From a checkpoint of a small mixture-of-experts model trained on Wikipedia.
Size: 12 layers, width 256, vocabulary 8192, 33.7M parameters.
Experts: 128 experts in each of 12 layers, 32 squared ReLU neurons an expert, a sigmoid router, a shared expert of 128 neurons.
Training: 558M tokens, 8907 steps.
Below are experts of layer 5 (counted from 0) of a mixture-of-experts language model. Rows are named up (a neuron's input weights, with its number) and show model dimensions 128-255. Each number is 200 + 30 x the weight over its row's rms, rounded and kept within 0 to 999.
Before each expert's rows: "gets" lists some tokens that make up at least twice as much of what it gets as of all text. This comes from a sample of Wikipedia text that the model never trained on. Tokens count by the router's weight.

# expert 102
gets: "\n", " |", ":", "|", "| ", " | "
up0,219,214,246,195,209,189,169,155,212,172,208,214,225,219,209,219,236,212,170,239,199,209,209,229,201,178,169,220,192,195,246,214,244,230,200,159,168,144,162,211,187,148,190,242,171,195,201,140,219,207,158,219,214,222,171,223,164,212,285,162,243,178,171,199,185,174,218,190,214,235,216,199,231,166,212,221,198,197,217,144,148,190,227,248,233,262,200,163,235,238,188,172,211,213,161,208,235,173,208,210,209,246,176,190,243,245,186,191,211,209,186,175,179,215,181,185,238,150,180,195,196,182,231,181,202,179,239,174
up1,188,206,268,187,230,194,244,227,190,253,189,149,191,177,181,256,203,168,252,240,236,178,233,196,166,193,226,233,220,165,198,175,247,223,200,181,216,203,175,229,248,203,234,206,202,243,189,181,218,218,219,196,161,187,126,250,205,215,230,168,200,178,174,201,191,214,162,186,203,231,196,253,141,234,195,233,209,212,175,230,193,204,184,201,202,209,109,215,211,187,192,216,190,189,201,172,187,205,162,211,228,183,235,225,211,210,168,228,247,199,170,199,224,215,194,204,160,161,246,158,223,229,204,216,242,193,213,182
up2,218,207,160,219,227,157,178,221,184,148,175,136,200,206,244,261,201,188,183,179,160,212,246,180,151,174,261,178,194,183,148,215,222,208,219,237,161,235,196,246,106,205,225,150,263,142,206,196,228,208,193,194,177,210,170,176,221,238,237,197,206,198,214,183,159,180,195,242,240,207,214,186,145,190,208,197,195,171,217,246,226,213,225,200,182,173,207,236,240,246,223,152,144,217,192,227,199,188,263,177,176,229,229,227,187,203,195,176,174,180,179,213,168,229,192,130,159,162,223,178,174,196,201,188,185,197,160,180
up3,205,193,215,170,278,224,237,214,185,208,245,217,208,233,216,160,252,239,147,188,175,151,208,219,139,142,112,203,168,222,163,230,197,197,200,162,200,163,190,228,204,249,199,190,210,159,183,175,167,173,241,174,159,162,187,153,220,178,164,198,258,189,164,131,208,164,199,247,187,215,215,245,200,181,196,235,212,179,208,166,153,198,229,224,138,153,208,162,202,216,216,199,202,219,180,194,164,183,165,192,208,189,206,202,219,209,121,174,182,172,178,233,170,233,201,227,227,231,213,216,192,205,200,125,223,228,219,235
up4,202,200,206,210,223,216,185,236,201,238,210,166,175,251,219,189,248,239,232,240,128,200,225,211,185,236,185,218,230,264,186,199,232,213,150,173,196,189,153,182,235,220,154,212,248,201,215,152,213,181,154,232,219,151,208,212,235,190,221,157,252,169,176,185,184,168,263,222,224,192,234,180,190,200,139,268,181,223,233,238,190,186,202,195,206,172,229,283,168,194,254,129,228,202,159,221,170,212,183,187,183,192,220,228,223,229,224,213,182,201,217,227,219,234,161,227,182,211,280,166,178,170,159,178,163,219,157,194

# expert 51
gets: "\n", "\n\n", ":", "==", ": ", "="
up0,214,211,237,179,240,179,165,218,222,190,227,230,211,194,196,222,216,201,170,203,199,117,257,168,141,236,191,225,190,233,235,202,169,214,183,223,173,214,231,176,145,226,158,157,182,145,230,178,146,159,213,204,165,177,188,232,236,212,208,172,188,195,206,186,237,187,187,156,217,207,235,245,230,153,179,197,110,247,230,186,201,225,216,241,227,180,156,197,199,231,259,228,219,162,208,198,209,245,230,187,201,174,218,221,212,263,196,204,143,195,208,172,186,180,234,232,240,169,166,190,240,194,186,219,223,213,191,182
up1,225,209,214,245,162,174,206,211,173,175,229,212,188,188,217,199,195,174,199,172,192,155,212,228,152,179,200,194,222,158,211,196,180,215,167,212,205,146,180,167,220,210,232,268,231,126,177,189,196,236,175,171,202,234,220,208,235,178,254,218,163,200,253,187,149,221,170,199,248,223,127,141,167,186,234,185,206,246,197,227,200,193,183,189,234,159,232,161,226,217,265,167,193,161,253,222,193,169,253,215,184,150,218,217,253,214,204,206,155,155,218,147,158,200,188,239,208,185,174,209,197,144,179,206,185,218,157,182
up2,205,245,231,183,203,181,163,205,157,192,207,198,150,181,230,247,213,223,171,186,156,161,245,147,203,180,201,162,224,209,233,196,195,198,211,222,163,226,210,168,206,152,204,204,187,196,256,249,218,192,182,244,179,209,160,224,183,219,238,194,140,223,190,254,217,182,147,172,196,222,233,166,206,205,221,189,225,229,232,240,170,230,163,247,208,190,226,194,256,147,149,203,217,173,167,173,169,153,183,149,234,158,179,176,247,194,188,179,251,197,245,165,149,230,174,173,190,214,234,179,199,205,188,176,201,245,177,192
up3,196,221,182,219,240,189,231,162,233,228,203,195,188,200,211,247,157,163,215,149,190,141,206,191,212,217,176,161,216,252,188,165,203,226,197,195,198,186,190,185,211,193,173,214,236,208,175,196,143,174,168,176,175,245,191,213,117,172,203,208,216,160,247,162,170,164,187,206,196,157,195,262,214,198,184,231,203,217,206,207,253,239,163,226,183,212,202,226,176,186,203,233,230,210,145,195,180,165,201,237,206,215,190,190,208,179,211,158,262,152,239,204,147,133,182,224,202,191,204,204,207,181,195,196,207,222,201,231
up4,214,189,278,116,198,199,158,195,205,229,268,228,236,219,256,173,121,211,188,191,183,214,203,205,205,235,212,170,227,220,238,228,211,234,165,205,172,211,171,245,186,183,242,221,189,134,228,159,226,210,202,209,190,167,193,215,253,255,177,158,225,185,230,169,196,184,180,161,181,207,218,185,213,164,222,172,163,215,247,167,199,199,215,269,225,194,153,233,178,180,159,191,150,199,201,167,181,210,251,235,186,208,206,186,235,231,185,227,195,193,143,262,169,252,211,210,180,200,221,182,186,253,189,254,243,181,165,193

# expert 124
gets: " of", " of the", " in the", " in", " the", "s of"
up0,186,224,206,169,193,184,190,229,178,185,212,187,164,215,230,250,184,188,254,172,144,186,196,282,236,187,160,164,219,235,248,176,225,161,165,189,183,196,242,221,211,131,203,260,131,194,212,167,174,201,206,212,230,189,186,189,133,181,208,215,296,164,119,143,181,208,232,252,231,211,201,235,213,213,214,195,149,171,240,179,205,224,180,161,187,194,174,191,169,190,213,191,154,199,185,203,186,222,201,170,232,187,219,205,229,216,198,191,173,215,204,206,209,195,164,197,157,221,218,227,220,161,218,242,223,210,174,179
up1,154,196,178,172,128,135,269,234,181,219,219,209,203,189,176,173,188,240,221,207,261,172,227,138,177,199,209,198,209,130,217,252,204,191,206,235,235,188,165,203,230,180,162,211,229,197,197,237,201,204,242,213,154,190,187,220,199,179,169,165,230,152,233,198,180,178,219,173,217,150,183,152,152,235,199,222,254,233,210,218,186,229,199,261,167,158,200,170,180,161,133,199,164,192,144,183,151,250,146,192,224,198,219,195,167,176,191,155,245,208,245,224,169,187,207,206,189,161,174,243,205,222,215,186,211,197,229,149
up2,242,170,187,181,240,254,186,130,218,193,184,211,184,210,200,198,195,247,202,239,137,218,229,158,188,223,192,171,230,159,154,231,192,177,200,238,234,227,195,260,228,184,232,210,236,157,170,226,187,170,181,266,193,178,179,218,237,221,227,203,166,192,227,224,188,141,226,145,204,200,209,181,206,201,199,196,176,174,180,234,234,184,185,238,210,236,237,226,232,218,151,168,205,205,177,200,143,232,221,178,217,177,179,209,281,151,235,201,248,175,197,167,174,270,207,217,249,194,165,199,183,204,189,203,234,202,185,188
up3,210,155,150,191,222,190,221,189,188,248,223,194,174,178,189,206,162,244,228,181,181,259,167,184,189,182,205,219,158,236,220,159,253,214,191,182,182,188,214,178,234,192,282,219,150,203,177,150,214,178,189,239,238,211,153,226,205,148,208,175,210,183,224,218,189,255,204,178,182,178,260,170,194,166,215,236,217,195,156,218,187,158,171,264,165,192,161,242,204,136,227,165,233,204,187,169,215,222,211,207,245,166,200,193,159,202,193,211,245,264,215,227,204,201,199,191,212,187,268,241,187,188,183,195,185,187,179,177
up4,204,134,136,199,168,180,284,188,141,198,196,192,186,194,220,213,161,180,188,186,213,233,147,201,158,203,226,172,202,268,213,174,183,131,193,225,155,191,165,187,172,219,173,169,182,201,232,195,202,201,221,181,187,198,240,168,141,200,252,191,244,247,203,231,176,180,214,222,189,194,187,207,221,209,230,266,247,170,195,211,226,230,174,199,225,202,224,164,188,268,156,169,248,198,170,157,190,196,201,227,270,140,168,209,204,180,207,197,170,207,223,242,195,190,158,204,171,171,218,218,234,157,194,207,259,162,204,240

# expert 98
gets: " | ", "; ", "| ", ") | ", "0", "1"
up0,175,176,122,162,239,155,186,172,278,197,200,223,209,195,173,170,187,206,207,266,199,188,161,252,170,256,197,223,218,171,166,211,228,226,192,167,259,155,188,239,163,223,239,207,204,212,156,177,263,175,170,196,252,186,230,177,190,218,196,159,172,184,217,220,164,188,211,214,155,212,172,224,207,157,193,250,229,207,143,211,200,173,213,207,194,209,227,218,240,156,229,236,187,200,181,221,250,209,239,197,229,198,206,218,211,205,217,192,161,174,220,199,215,244,155,188,217,148,205,219,219,227,219,146,260,148,205,185
up1,183,228,181,238,201,167,227,177,246,221,190,209,202,183,265,249,223,233,201,208,225,171,198,186,188,199,200,248,156,184,185,160,188,225,120,195,205,220,237,173,203,241,169,172,190,224,230,183,194,172,184,213,185,185,170,191,204,187,219,157,173,187,213,240,175,197,189,181,254,199,168,182,180,209,262,169,187,167,211,215,194,254,166,265,215,225,164,168,236,203,168,243,148,197,203,176,171,230,161,223,187,164,234,209,187,146,233,178,280,221,237,182,196,196,245,215,201,236,173,176,160,200,139,170,154,158,161,154
up2,201,172,234,193,215,226,165,201,199,237,270,178,161,211,194,180,218,185,224,206,211,249,282,177,243,215,238,199,198,204,230,228,217,217,191,220,198,203,201,233,195,224,198,143,199,202,171,204,157,184,188,208,193,197,221,168,212,214,231,256,239,215,148,174,203,134,181,184,224,224,286,178,157,211,193,239,262,207,200,189,239,156,175,199,164,201,237,168,205,184,195,173,171,200,163,169,171,175,201,204,160,218,214,203,221,194,176,201,204,177,205,194,184,197,140,199,187,187,178,210,243,197,178,171,174,227,239,195
up3,172,166,163,197,212,178,157,209,168,176,133,223,164,211,184,222,170,177,213,201,194,123,188,201,188,223,184,214,292,183,182,230,263,196,199,182,219,221,173,240,206,183,210,150,191,211,250,232,230,201,145,204,246,169,126,197,188,220,147,221,174,168,186,207,222,217,184,210,154,214,273,156,154,156,175,205,165,218,170,191,161,204,181,250,183,211,184,215,238,196,220,180,211,143,233,220,168,189,188,133,173,238,245,238,205,236,206,198,238,250,174,205,220,239,178,204,207,165,180,184,143,246,215,213,169,226,204,204
up4,217,198,194,187,169,205,238,202,182,189,163,242,255,226,195,170,236,205,194,224,178,176,169,220,159,212,228,234,206,178,198,219,190,216,181,163,189,204,217,227,213,198,178,209,197,187,194,258,154,200,211,174,208,267,179,175,224,180,180,169,183,195,145,239,163,215,233,221,206,184,192,156,246,148,222,204,222,162,221,252,210,169,161,247,218,215,150,274,190,221,163,213,216,165,187,218,238,260,238,188,220,244,211,189,218,181,198,174,203,228,258,171,167,231,207,195,248,231,168,221,160,240,185,194,198,176,213,230

# expert 106
gets: " of", " in", " of the", " to", " in the", " for"
up0,230,174,144,182,190,173,186,179,258,229,227,216,184,171,239,198,160,189,190,192,294,261,202,222,189,235,204,187,227,220,222,149,175,211,168,221,154,210,225,254,196,238,236,184,188,168,191,218,228,205,215,183,144,163,170,237,198,230,185,255,189,196,207,250,185,132,242,179,162,191,160,162,224,156,197,170,166,191,244,205,199,178,218,190,210,210,192,202,202,197,192,226,198,190,233,215,196,188,259,211,183,209,270,226,236,230,209,181,209,226,224,188,149,220,172,146,202,201,175,231,216,222,193,196,202,218,183,193
up1,255,203,183,182,242,164,243,215,183,191,193,239,210,180,181,211,164,198,196,160,246,216,197,217,172,225,206,232,191,240,191,183,179,154,234,255,223,153,252,196,209,171,254,161,188,185,136,181,189,205,220,195,186,163,171,213,187,197,202,190,205,197,200,145,245,163,200,196,195,181,208,205,185,170,179,234,229,202,244,204,191,252,203,228,194,204,208,211,172,191,205,223,196,243,177,212,213,192,169,222,204,222,237,179,146,239,275,224,185,226,170,191,174,180,216,205,232,166,232,262,155,240,160,214,189,174,212,242
up2,189,203,245,202,183,189,185,244,243,177,195,204,234,235,207,144,171,216,221,195,172,225,193,190,144,156,229,165,256,260,199,190,225,222,233,216,220,194,164,202,229,241,248,210,251,228,191,203,201,229,193,182,136,203,200,232,201,235,206,198,164,228,186,200,213,160,240,214,176,237,178,173,227,200,251,209,205,167,217,189,179,208,205,200,162,188,242,221,200,195,236,206,201,228,244,160,185,198,184,281,186,200,178,202,214,166,191,223,144,252,201,174,177,238,177,209,224,156,228,224,247,177,245,249,174,227,173,233
up3,168,235,209,167,208,193,223,173,192,215,203,98,155,218,218,181,183,235,223,200,191,149,192,265,180,189,238,203,225,206,215,199,168,187,157,210,184,220,242,161,241,222,206,224,185,142,193,181,190,136,161,173,160,234,210,224,154,183,158,171,180,265,174,230,155,189,167,201,205,212,150,204,191,204,232,263,211,203,175,184,189,190,179,261,169,194,189,170,148,147,171,179,226,190,231,171,160,228,212,182,181,222,168,204,201,197,190,235,215,200,245,187,199,250,192,213,296,206,206,200,216,206,190,210,260,206,211,178
up4,175,179,157,180,207,235,170,195,189,174,263,200,192,187,263,241,225,256,178,188,204,237,200,245,216,191,171,168,219,181,208,203,168,203,246,168,238,207,199,183,184,273,169,193,208,233,249,208,212,179,244,191,220,170,177,225,213,189,188,204,186,281,175,253,211,186,221,213,177,203,225,204,202,215,256,162,269,192,194,252,197,246,154,213,233,235,220,231,224,150,187,166,211,151,165,197,196,218,221,172,207,258,204,252,171,186,263,207,192,213,222,179,181,215,171,250,166,241,201,220,217,189,245,213,188,163,191,198

# expert 66
gets: ",", " in", " in the", " of", " at", " in "
up0,214,232,174,187,146,199,245,208,235,218,199,182,219,183,190,184,182,181,171,197,183,191,192,227,163,139,226,212,205,290,181,250,182,184,177,142,191,199,166,170,207,229,188,124,213,129,173,188,167,206,183,223,250,192,201,193,200,216,214,197,203,224,194,183,225,205,199,196,173,195,159,186,193,234,243,221,195,183,171,214,206,194,223,199,188,162,220,180,234,240,178,185,179,204,219,187,207,141,237,260,202,250,166,213,244,156,121,203,228,192,163,177,280,196,210,235,260,201,259,199,201,175,188,273,196,194,203,141
up1,200,185,240,174,179,236,210,221,241,200,199,227,138,243,237,187,208,227,178,193,178,241,203,165,186,241,205,203,162,262,206,162,217,192,182,212,203,188,154,127,210,237,183,223,192,220,219,241,209,180,203,215,248,192,191,168,224,147,187,222,208,184,196,219,267,306,212,191,219,221,181,215,196,190,208,221,169,187,220,176,205,193,208,188,175,198,198,187,223,255,228,226,189,243,177,162,244,125,217,173,234,199,214,253,159,162,155,264,215,181,203,151,157,204,168,243,183,216,181,221,194,215,202,197,193,235,237,224
up2,178,217,149,194,190,171,234,185,195,208,260,231,131,176,296,163,230,208,197,226,199,201,208,177,210,216,180,148,214,245,216,194,206,174,181,182,166,195,209,167,138,227,181,199,252,198,198,167,229,192,204,188,214,185,189,204,187,165,213,175,244,255,250,223,203,265,199,260,185,199,136,225,229,260,183,232,198,222,178,194,212,189,238,234,223,202,179,268,178,207,222,127,232,215,216,180,217,206,229,259,203,236,196,195,185,224,142,224,181,195,166,173,245,236,171,239,236,202,191,192,218,183,240,163,191,189,180,226
up3,166,126,194,161,205,176,209,195,182,160,214,201,232,202,203,173,227,206,243,218,222,165,155,141,170,179,186,202,152,177,187,207,254,137,205,180,208,185,216,140,198,183,264,193,214,166,177,180,172,278,200,202,201,219,278,203,207,229,199,187,255,207,178,206,210,206,227,223,156,219,159,224,160,215,164,246,252,183,207,173,233,195,191,192,216,248,175,284,205,188,209,208,233,206,220,194,183,169,161,174,141,188,225,191,219,176,172,209,179,225,162,218,190,182,171,198,190,216,310,249,197,235,214,187,189,233,290,247
up4,193,178,149,226,194,194,210,187,200,181,183,166,180,193,244,205,195,165,173,224,277,205,219,187,227,211,217,235,191,264,216,204,200,202,182,192,185,181,203,158,169,207,159,236,145,144,157,225,169,155,145,209,184,165,189,177,186,199,178,172,246,221,182,203,264,158,215,203,161,218,186,224,154,146,211,162,192,188,174,202,233,167,229,188,158,204,210,225,189,206,201,149,220,223,229,144,232,207,173,221,172,215,196,162,210,190,159,183,200,222,215,145,246,173,194,211,188,203,192,240,201,158,155,249,248,211,215,229

# expert 34
gets: " of", " for", " to", " with", " by", " of the"
up0,211,175,200,212,179,243,222,178,214,207,223,181,208,211,220,228,245,179,203,222,173,197,201,215,198,143,182,158,228,204,168,255,174,190,202,211,138,234,172,244,187,167,180,184,160,224,138,240,152,225,232,194,148,151,201,163,192,190,160,203,242,209,248,181,210,176,204,219,227,171,203,154,274,182,168,219,226,150,207,216,180,152,177,207,241,190,212,205,223,218,164,137,186,209,183,174,233,188,162,245,249,209,197,199,188,202,178,196,190,178,244,220,206,187,223,195,188,124,158,202,225,211,160,176,206,166,183,201
up1,177,178,179,157,251,219,144,181,225,223,205,233,225,218,240,219,191,207,240,202,220,195,233,207,182,212,167,199,193,132,147,227,213,207,156,217,193,182,230,215,215,199,208,241,216,243,152,197,167,173,157,222,196,162,126,233,272,260,182,187,243,175,175,180,177,192,185,253,201,193,199,156,173,159,193,223,202,257,163,202,204,215,201,172,243,224,178,199,245,208,187,213,179,211,207,186,173,152,206,222,176,222,224,198,189,176,204,163,160,178,166,205,181,233,193,219,226,228,196,215,173,202,226,266,164,203,180,156
up2,197,173,149,207,244,189,211,238,244,205,198,156,188,196,241,230,208,211,148,217,194,207,168,193,212,165,162,224,244,204,222,147,208,268,219,183,152,210,201,198,214,184,228,196,230,226,236,171,222,209,200,216,199,195,253,195,209,198,216,175,187,199,237,267,187,167,202,147,188,174,208,183,163,198,195,215,273,197,161,170,219,199,192,214,235,194,200,247,215,203,188,197,178,230,151,224,200,209,185,176,160,156,218,255,206,267,180,232,210,186,190,230,192,212,178,162,164,137,192,223,241,202,205,208,212,187,170,250
up3,239,178,213,202,203,249,275,224,255,225,195,198,235,222,254,254,185,215,233,188,225,189,189,181,188,182,228,200,181,242,180,261,231,171,184,175,136,209,227,218,185,248,199,207,240,207,184,223,152,181,243,267,214,162,249,227,245,192,224,190,223,198,219,170,180,183,157,188,224,148,210,185,191,220,219,184,192,219,221,168,216,162,184,228,236,170,186,213,204,232,206,196,194,178,202,224,155,174,208,266,249,218,237,204,226,178,135,211,236,197,185,192,226,203,213,208,217,222,182,217,249,199,196,184,186,165,170,169
up4,196,196,160,213,215,175,212,131,225,227,182,205,188,260,193,226,229,216,229,182,153,240,186,212,236,209,172,208,175,209,239,214,207,195,194,182,210,126,231,220,209,163,163,204,208,240,162,164,150,205,139,242,170,168,236,208,211,182,187,164,208,246,190,266,193,226,210,251,188,263,252,216,209,163,173,218,239,195,203,180,164,197,199,185,232,230,258,157,184,126,215,229,235,225,190,220,165,149,194,171,201,242,255,189,175,219,246,241,192,174,182,127,160,185,218,168,183,218,195,195,211,236,183,218,141,237,193,217

# expert 10
gets: " to", " and", ".", " over", ", but", " for"
up0,214,196,238,217,195,183,184,163,175,231,248,269,213,173,224,206,206,167,189,214,187,245,203,117,181,192,188,194,188,215,176,169,217,211,255,218,261,168,196,179,234,173,244,224,231,194,193,278,194,263,239,188,156,201,176,229,268,170,193,160,227,197,235,204,259,188,199,206,193,191,173,216,191,183,235,178,171,199,199,215,186,216,186,159,164,181,207,240,208,241,195,172,195,227,195,169,225,235,229,238,163,174,217,144,179,153,202,213,225,189,207,188,201,187,205,174,290,224,236,219,223,224,214,195,196,243,181,151
up1,148,234,207,186,211,59,197,176,212,203,216,203,152,207,233,162,175,198,188,184,175,230,164,205,195,208,222,255,172,182,229,215,212,178,143,181,186,179,173,215,189,230,202,197,154,236,219,194,220,192,189,183,207,167,168,226,214,176,257,192,189,165,145,233,169,143,193,236,147,250,200,195,207,148,210,240,200,193,229,156,191,240,225,155,207,199,159,228,234,173,201,194,224,226,200,207,242,239,275,225,136,195,280,198,194,234,206,204,247,215,195,204,214,189,210,163,225,200,217,225,194,145,175,202,223,223,207,182
up2,151,199,193,213,189,196,165,164,202,251,202,153,159,215,221,220,199,222,187,191,178,144,155,158,190,202,224,251,233,195,190,237,193,225,242,181,235,253,210,205,238,163,199,199,237,163,208,175,205,193,195,207,209,200,169,282,155,208,220,181,238,171,215,252,236,181,201,162,203,244,236,189,236,240,170,197,207,214,218,246,181,201,190,183,156,203,215,199,171,197,219,172,253,172,173,195,196,228,180,206,178,231,249,196,238,188,211,186,245,249,162,173,195,214,215,180,175,244,175,208,239,143,189,196,122,195,216,199
up3,174,247,193,232,150,191,189,198,208,204,178,172,167,242,276,250,156,224,229,177,177,244,219,228,194,222,191,222,184,140,174,244,245,225,211,213,207,196,252,227,172,213,183,202,199,234,193,160,192,189,183,306,208,209,198,151,155,204,208,209,258,211,194,240,223,171,229,210,256,234,182,203,222,242,181,182,168,205,210,187,230,196,183,202,215,164,150,164,244,161,235,220,199,220,168,192,153,202,170,281,155,191,219,185,169,160,183,167,186,217,191,224,218,239,163,187,223,177,222,195,234,177,193,218,136,199,211,175
up4,175,251,237,224,263,197,185,160,168,156,175,192,177,241,229,185,186,238,215,199,264,203,244,198,229,225,172,219,197,213,203,188,212,179,204,222,184,203,182,160,210,200,164,191,182,168,179,179,156,229,213,172,217,209,179,163,210,233,216,193,236,121,188,319,205,182,217,181,189,279,166,177,205,239,212,151,204,153,168,171,137,181,192,198,180,184,224,227,226,216,169,222,196,175,182,213,167,235,162,145,196,185,194,216,149,212,191,227,147,161,166,168,204,192,229,229,179,257,246,225,182,256,222,229,178,184,209,173

# expert 80
gets: " was", " to", "ly", " were", " is", " and"
up0,199,235,188,208,185,194,191,127,203,215,244,167,132,182,200,235,172,227,208,249,219,221,171,228,235,203,160,233,169,153,197,261,269,202,220,186,220,205,214,166,194,218,247,207,203,174,170,152,180,187,229,198,221,173,205,204,204,159,231,234,196,212,188,154,183,175,187,142,156,250,199,199,171,172,222,203,142,211,207,197,212,211,201,207,212,220,214,156,251,229,186,158,170,208,222,202,199,162,193,203,126,225,191,222,166,206,231,171,237,204,222,231,219,233,187,187,256,222,240,223,229,200,181,190,177,203,180,205
up1,227,221,276,242,236,222,250,176,202,193,189,202,216,272,202,182,218,227,204,219,199,205,223,230,187,227,196,167,232,198,172,220,223,180,163,194,200,220,230,243,182,164,213,185,235,250,259,201,224,222,196,188,179,204,207,227,185,240,175,244,215,221,260,184,173,226,217,227,216,230,179,248,222,181,172,239,229,227,247,242,204,215,179,204,186,138,215,208,200,199,184,204,219,166,240,173,128,168,180,233,210,231,252,247,219,166,170,207,260,217,193,186,171,156,196,173,238,246,172,222,178,143,199,170,196,220,230,226
up2,237,282,250,163,155,198,217,209,151,203,139,197,226,202,234,253,203,165,160,212,218,170,227,197,126,179,201,213,166,225,221,156,186,201,201,187,179,200,221,220,234,158,163,152,253,171,213,235,142,208,233,191,159,183,202,194,189,179,218,208,208,192,170,172,225,229,201,187,202,181,197,247,167,238,204,213,161,171,227,200,152,180,149,193,212,156,165,201,232,216,274,187,261,194,238,211,178,181,210,224,242,191,227,194,197,179,223,198,187,213,194,173,148,212,211,214,275,208,224,240,217,167,173,158,126,228,197,143
up3,193,211,250,198,172,202,188,193,218,210,167,220,214,243,234,196,189,178,183,220,276,213,208,163,190,216,204,194,212,174,170,147,232,181,158,212,242,227,217,173,175,249,192,220,203,199,261,198,190,183,165,156,185,202,123,235,223,199,242,211,100,204,170,168,218,181,243,204,221,213,180,225,163,223,187,211,165,151,214,146,176,200,184,180,139,157,211,190,215,219,208,207,166,166,211,183,186,236,180,215,201,220,221,208,241,202,203,241,156,206,234,215,203,225,225,231,232,203,239,174,198,162,132,162,195,182,187,230
up4,181,156,249,212,219,176,234,169,192,192,180,238,212,233,229,185,177,247,191,216,212,182,248,205,184,191,182,162,181,139,223,156,155,227,164,232,133,211,205,203,215,173,169,222,245,214,216,174,204,221,179,198,207,178,202,230,180,224,233,261,214,204,209,210,213,194,172,235,213,192,217,190,158,170,193,252,227,225,134,186,154,139,161,251,216,121,194,243,187,135,181,195,208,171,153,221,216,176,221,230,279,222,198,210,151,200,233,220,169,172,209,206,205,190,207,182,197,244,251,224,199,170,219,189,185,265,143,233